{
  "n_layer": 13,
  "d_model": 192,
  "n_experts": 40,
  "experts_per_token": 2,
  "d_expert": 224,
  "d_shared_expert": 0,
  "activation": "tanh_gelu",
  "moe_layers": [0, 2, 4, 6, 8, 10, 12],
  "router_score": "softmax",
  "normalize_top_k": true,
  "routed_scale": 1.0,
  "balance_loss": 0.000138,
  "balance_bias": true,
  "router_z_loss": 0.001,
  "router_bias": true,
  "n_groups": 8,
  "groups_per_token": 3,
  "init_std_router": 0.0242,
  "lr_router": 0.000427,
  "n_head": 3,
  "n_kv_head": 3,
  "head_dim": 64,
  "vocab_size": 8192,
  "norm": "layernorm",
  "norm_place": "pre",
  "norm_eps": 1e-05,
  "positions": "learned",
  "qk_norm": false,
  "attn_scale": 0.125,
  "tie_embeddings": true,
  "parallel_block": false,
  "init": "normal",
  "init_std_qkv": 0.0559,
  "init_std_o": 0.011,
  "init_std_up": 0.0559,
  "init_std_down": 0.00548,
  "optimizer": "adam_variant",
  "lr": 0.00109,
  "beta1": 0.95,
  "beta2": 0.95,
  "weight_decay": 0.15,
  "lr_head": 0.0124,
  "grad_clip": 2.0,
  "warmup_steps": 303,
  "schedule": "wsd",
  "decay_fraction": 0.716,
  "decay_shape": "sqrt",
  "final_lr_fraction": 0.02,
  "batch_tokens": 32768,
  "seq_len": 256,
  "doc_mask": true,
  "train_tokens": 260200000,
  "steps": 7941,
  "dataset": "wikipedia_en"
}
Below are experts of layer 2 (counted from 0) of a mixture-of-experts language model. Rows are named down (a neuron's output weights, with its number) and show model dimensions 64-127. Each number is 128 + 24 x the weight over its row's rms, rounded and kept within 0 to 255. Numbers have three digits each.
Before each expert's rows: "raises" lists some tokens whose logits its average output raises strongly, later layers aside. This comes from a sample of Wikipedia text that the model never trained on.

# expert 14
raises: "  ", "\n\n", "\n", " Succeeded"
down0:137143144154133139121184121150129113157139116096096155127140087163138147138142120110136171103108129099123125146131130149141155115141143124130100159202112107103128159091142160106129114111106102
down1:128125127136130131195144116164125108146137157100160133167140121132157146081120129147148142134153119116155133135106144086167117119164147144137098134145138089118112130138126131107133132105098137

# expert 16
raises: "ities", "ically", "While"
down0:163125135150118130143075087124082159128132100128103131126120137136104112113128141130117084143081153137110106099113086090169152138114168107130156121076126095122157118147100146117067133108150095
down1:156122095140190109088120126123160133179116129148105164113122122147094119107099137126148135146124102138178120117144150146114094087072126144135132100124103149136114120127128121108134136162155106

# expert 3
raises: "grad", "jun", "fort", "view", "standing", "dam"
down0:137118154098125163113090147105099134141108137146067130166129138166153082141127153140110106116106100141127146134115136124130156145153134086136121124154126109155159140115118118147123152107112116
down1:179093171168149124105130123117154142116135111141141134111127084121118091153129140152141161098132190147107118131123126127087088115107150115134142108134136095094164125148108189133130136150113120

# expert 28
raises: "\n", "”", " |", ".", " Denmark", "\n\n"
down0:158073111073143154115152089114086122147110119128127129091111136118144090117123134119108118140106152144124114092117129123120095151124121122139137100139127126146151180121126148129133200143055135
down1:166176087167099116100096148111133107140132118130094115080127125134108132140121139152114152119161107139183132111123097153105117120120123122142148153121143154087105092115137119092122085162127083

# expert 10
raises: "col", "th", "iam", "ille", "ton"
down0:134130130103116152128140164110160121131160119145137166150113116135134142129090154123161137107103090117138143137092156129073120122072078112131076121103142159124143128123099101161085129144216128
down1:101178103066132123117117131170139114125124115106124136110124145150116147137129103141117161126138157115157137101151102091144166098147157158140109112140108117155129105110092113116194149112147132

# expert 17
raises: " meant", " Upload", " compris", " 978", " today", " illust"
down0:132169140136113133127090078144149114149159126102188111130137116116177097123105137108090136112086122194186116121164118127121117128146091130127119134163151160125129112134138153104130160162120100
down1:102183136133168132122158095109057108196124111133114143166142100104185150120150135140146160090123119166094171100109122125101097160147110135133086119102155102150140140141110137121116167084091131

# expert 21
raises: " the", " its", " their", " his", " an", " a"
down0:102126156140088103116098145147135159110146126173151114157106141149095132151132128101075135123136147120122107142137073130109100111145152153159187088130109126102133107156150115108093128123138133
down1:120138098126122139152153127173110119140099131135115132170161126113141168165157151087102122116174131172115123147161104112113117147107117077122205154170119139129133144136115123069133113075090140

# expert 36
raises: "\n", " However", "\n\n", " They", " Before", " Its"
down0:144134092164122161152100124170153181128118132140112126088136143113097083134124084122102140109138135145140135117107103088126144142147152116134142154163128115099096098142144180117148126137124076
down1:151114131132127127132116146132128113125142146149125087107166142150125144143140100112136137110115100121137122162157100124107168131171132168135126114134131123098163149092123157133209157159109144

# expert 30
raises: " —", ")", ";", "—", " –", "\n\n"
down0:120131179073109104121115167138166151141129108133166125132125109134154131127169179123073159119107108132135128100125095161123108123112074113134133147125132149138101164147156135121128110104156131
down1:143094080194149136118111173111099124117085152110117117082143125150098115105137144098114153167151066134141108111145126108111157087122129158139091123136174119151089172118111156143194137146127156

# expert 31
raises: " the", " their", " a", " his", " an", " this"
down0:154094125125146119125109105121127137123088155170114165114152154125155097112123095130105159140112179153105137130107119150127131107135161113135119114155103096140133093146181103132127130135135120
down1:146130133161104126136125117139154123101114145109100119109123091113102118132119116139116084138104108131150109031160151140112117151140108097123123125094153132106135100137168157127099092146107184

# expert 19
raises: " serves", "Scientific", " Species", " goes", " Known", "cted"
down0:081121121125115141108154109101113128121151160115141138122107130115081155130166121119101146113191076133133127131144157095146138105115101120124120101109117081149119139170120165118131120192149141
down1:119139151101131099173068135108185151158099136140140131104124113138131123120086153142140165106148129121149152116147124145094131140111137137136135114133144146170124116144128105111127091146131128

# expert 22
raises: " respectively", ".", "–", " they", " according", "\n\n"
down0:159108167127106136124112136137166138088105166127142107155111124164095117126123131157156138119083105130143100109143148177133124158159089149121128122104144168133160111093099100135111133125104173
down1:143153138149075110180131130107160125133111102124144121162120095143132124126130118112144137136112062195121124142126131137123129072147136147125095192137122155138122151144101083110122156118116118

# expert 27
raises: "line", "board", "row", "ward", "master", " row"
down0:115169159141111115130067082142150175070150123118137139142115126121133137127140135133113163115153136151199164141092124101134137128129179136155130134103146138111103136098130150145148110091103110
down1:153115129101151105182091121124157154099145114143111131137134097098110110111118127143112136105105165146119117118169108141114155098133141193143117106136120153174191124115143120124094109149142105

# expert 5
raises: "bul", " Vik", " Bengal"
down0:146120162094163171093157153143111110095168092118126141127166172129125174110154133112121110119156151118148120134082127116112108153129137120132114156098154129125165133105169130127131125123114138
down1:117161147102104131080137126105134132151117091149159112138135112122095118127102123141153142096107099131115154127107083098123138122101136112129102110081147145170124155152141123133133070132175096

# expert 1
raises: "uck", "ump", "ér", "ank", "orm", "uss"
down0:118123117111085124139143125109163171138143079197118174157098141129118163124139112136114137116079151095164126113114108165130153138112135123107140130155131108136109125157146165106130157134125120
down1:110125139142110083154102133149132106173149083120146158092104129131157133134118136127136080108150155141109162123097072087084171134087119128132076111112138101141123097093165175117117142096124113

# expert 33
raises: "–", " Tab", "th"
down0:106132118132101115097163108144151081043113122113154113096126139158134162095130129153101114132086111136181126120109122118128133123152155134104131142152133093119120128176152176136145151124116160
down1:116119113150138120122130132127102109139143158130098117105127104138140105155163127169154136114129144108153135145098087153128120149165112135146188116075120110137110121167076163148120195167078172

# expert 26
raises: "In", "T", "Pre", "Dr", "present", "Ac"
down0:158128147139142154167137127103136112154095174123142133153122119124127059127161128135161127081143136132113122138149132154133121147141130145102133102129098178127161133153160103112094116133142126
down1:089101126132111102169159141163123119159110093136124114067152112115130151146130176140137141131129148097082145085092122083121081102152144098119120135119114158135140167161175115106125121105148170

# expert 24
raises: " resulted", "old", " concluded"
down0:103142171124103130162125104125129120139119191105111155117112162147169116157111106151158161096154164125182109141114119114159164097109132146098105149112116128135103132109126129140115149117132112
down1:136111126173134151138177118142111156109101167124137135099118136122141162137111139106129116154100103089137133134151167103126116102138118099117131137155169100104084107118091117116163148182117064

# expert 38
raises: "burg", "wall", "ão", "ét", "zon", "pur"
down0:120156081132130163076188114115068136135146130132139108140116141118135146112118131142146153089141160138146122140105138105118111114163074113109130168086147095134124126115130096132124139137159134
down1:091167139082152089093144147145117156156110109099156113106116129147141149101144134166137124123146145132174102127105163100114081150123157159154119121184147102131137130130103167084129128132143115

# expert 13
raises: " JPL", "omb", "ust", "amin", "iant", " protein"
down0:164148078121094109160116129089156130154157112130129136121114167147124137126164137127128110092115147154169151114118138141131141128102117129114150179143159079120131093132111123132128129147134164
down1:097077122093127164115127162135106119111152101119116139161094138122093160131171134131109163101141109105153115114127149144109113119163154159130112165117087140115130159120142152089106155121134169

# expert 32
raises: " page", " winner", "ordin"
down0:115138127101133141101129115099163126106113117157122138135157121124152102121132121127151075132101153123092107127100105129142095128161144124128133114130182164137127106108114160136136138157135155
down1:130170167106117141112138108144120103146133127116137120151169108163106096119130130154154166143117157138123102108162139092100153123113095135108114081126112149138103116127137141160144099142136136

# expert 37
raises: "box", "craft", " sense"
down0:082148163124134119133099152105133121112139143145136151098124140124121146138102153124125101127169078116132123134132094047148123173128074156125158128185144173117172123112120167121125092133110132
down1:144111120123083116179109129129128144104153129107137135120147080109113117144143092151126136108121125133159125123155150106107176151168137138112189158195117160136132148139128151115151121143115157

# expert 0
raises: " same", " latter", " first", " following", "|", " previous"
down0:146064114123137128148131139130134114103147148115124105137155155125132108115160123132097141100115167118148110127093106122131173093144154118125109142107122096146142150186108153119117111072123181
down1:131101176110100129114133135136128169118068155129155113121113166120129120098127128129083125153152139124148092107155158144135096086090142125135143166120123117134153113131079143147105126116120178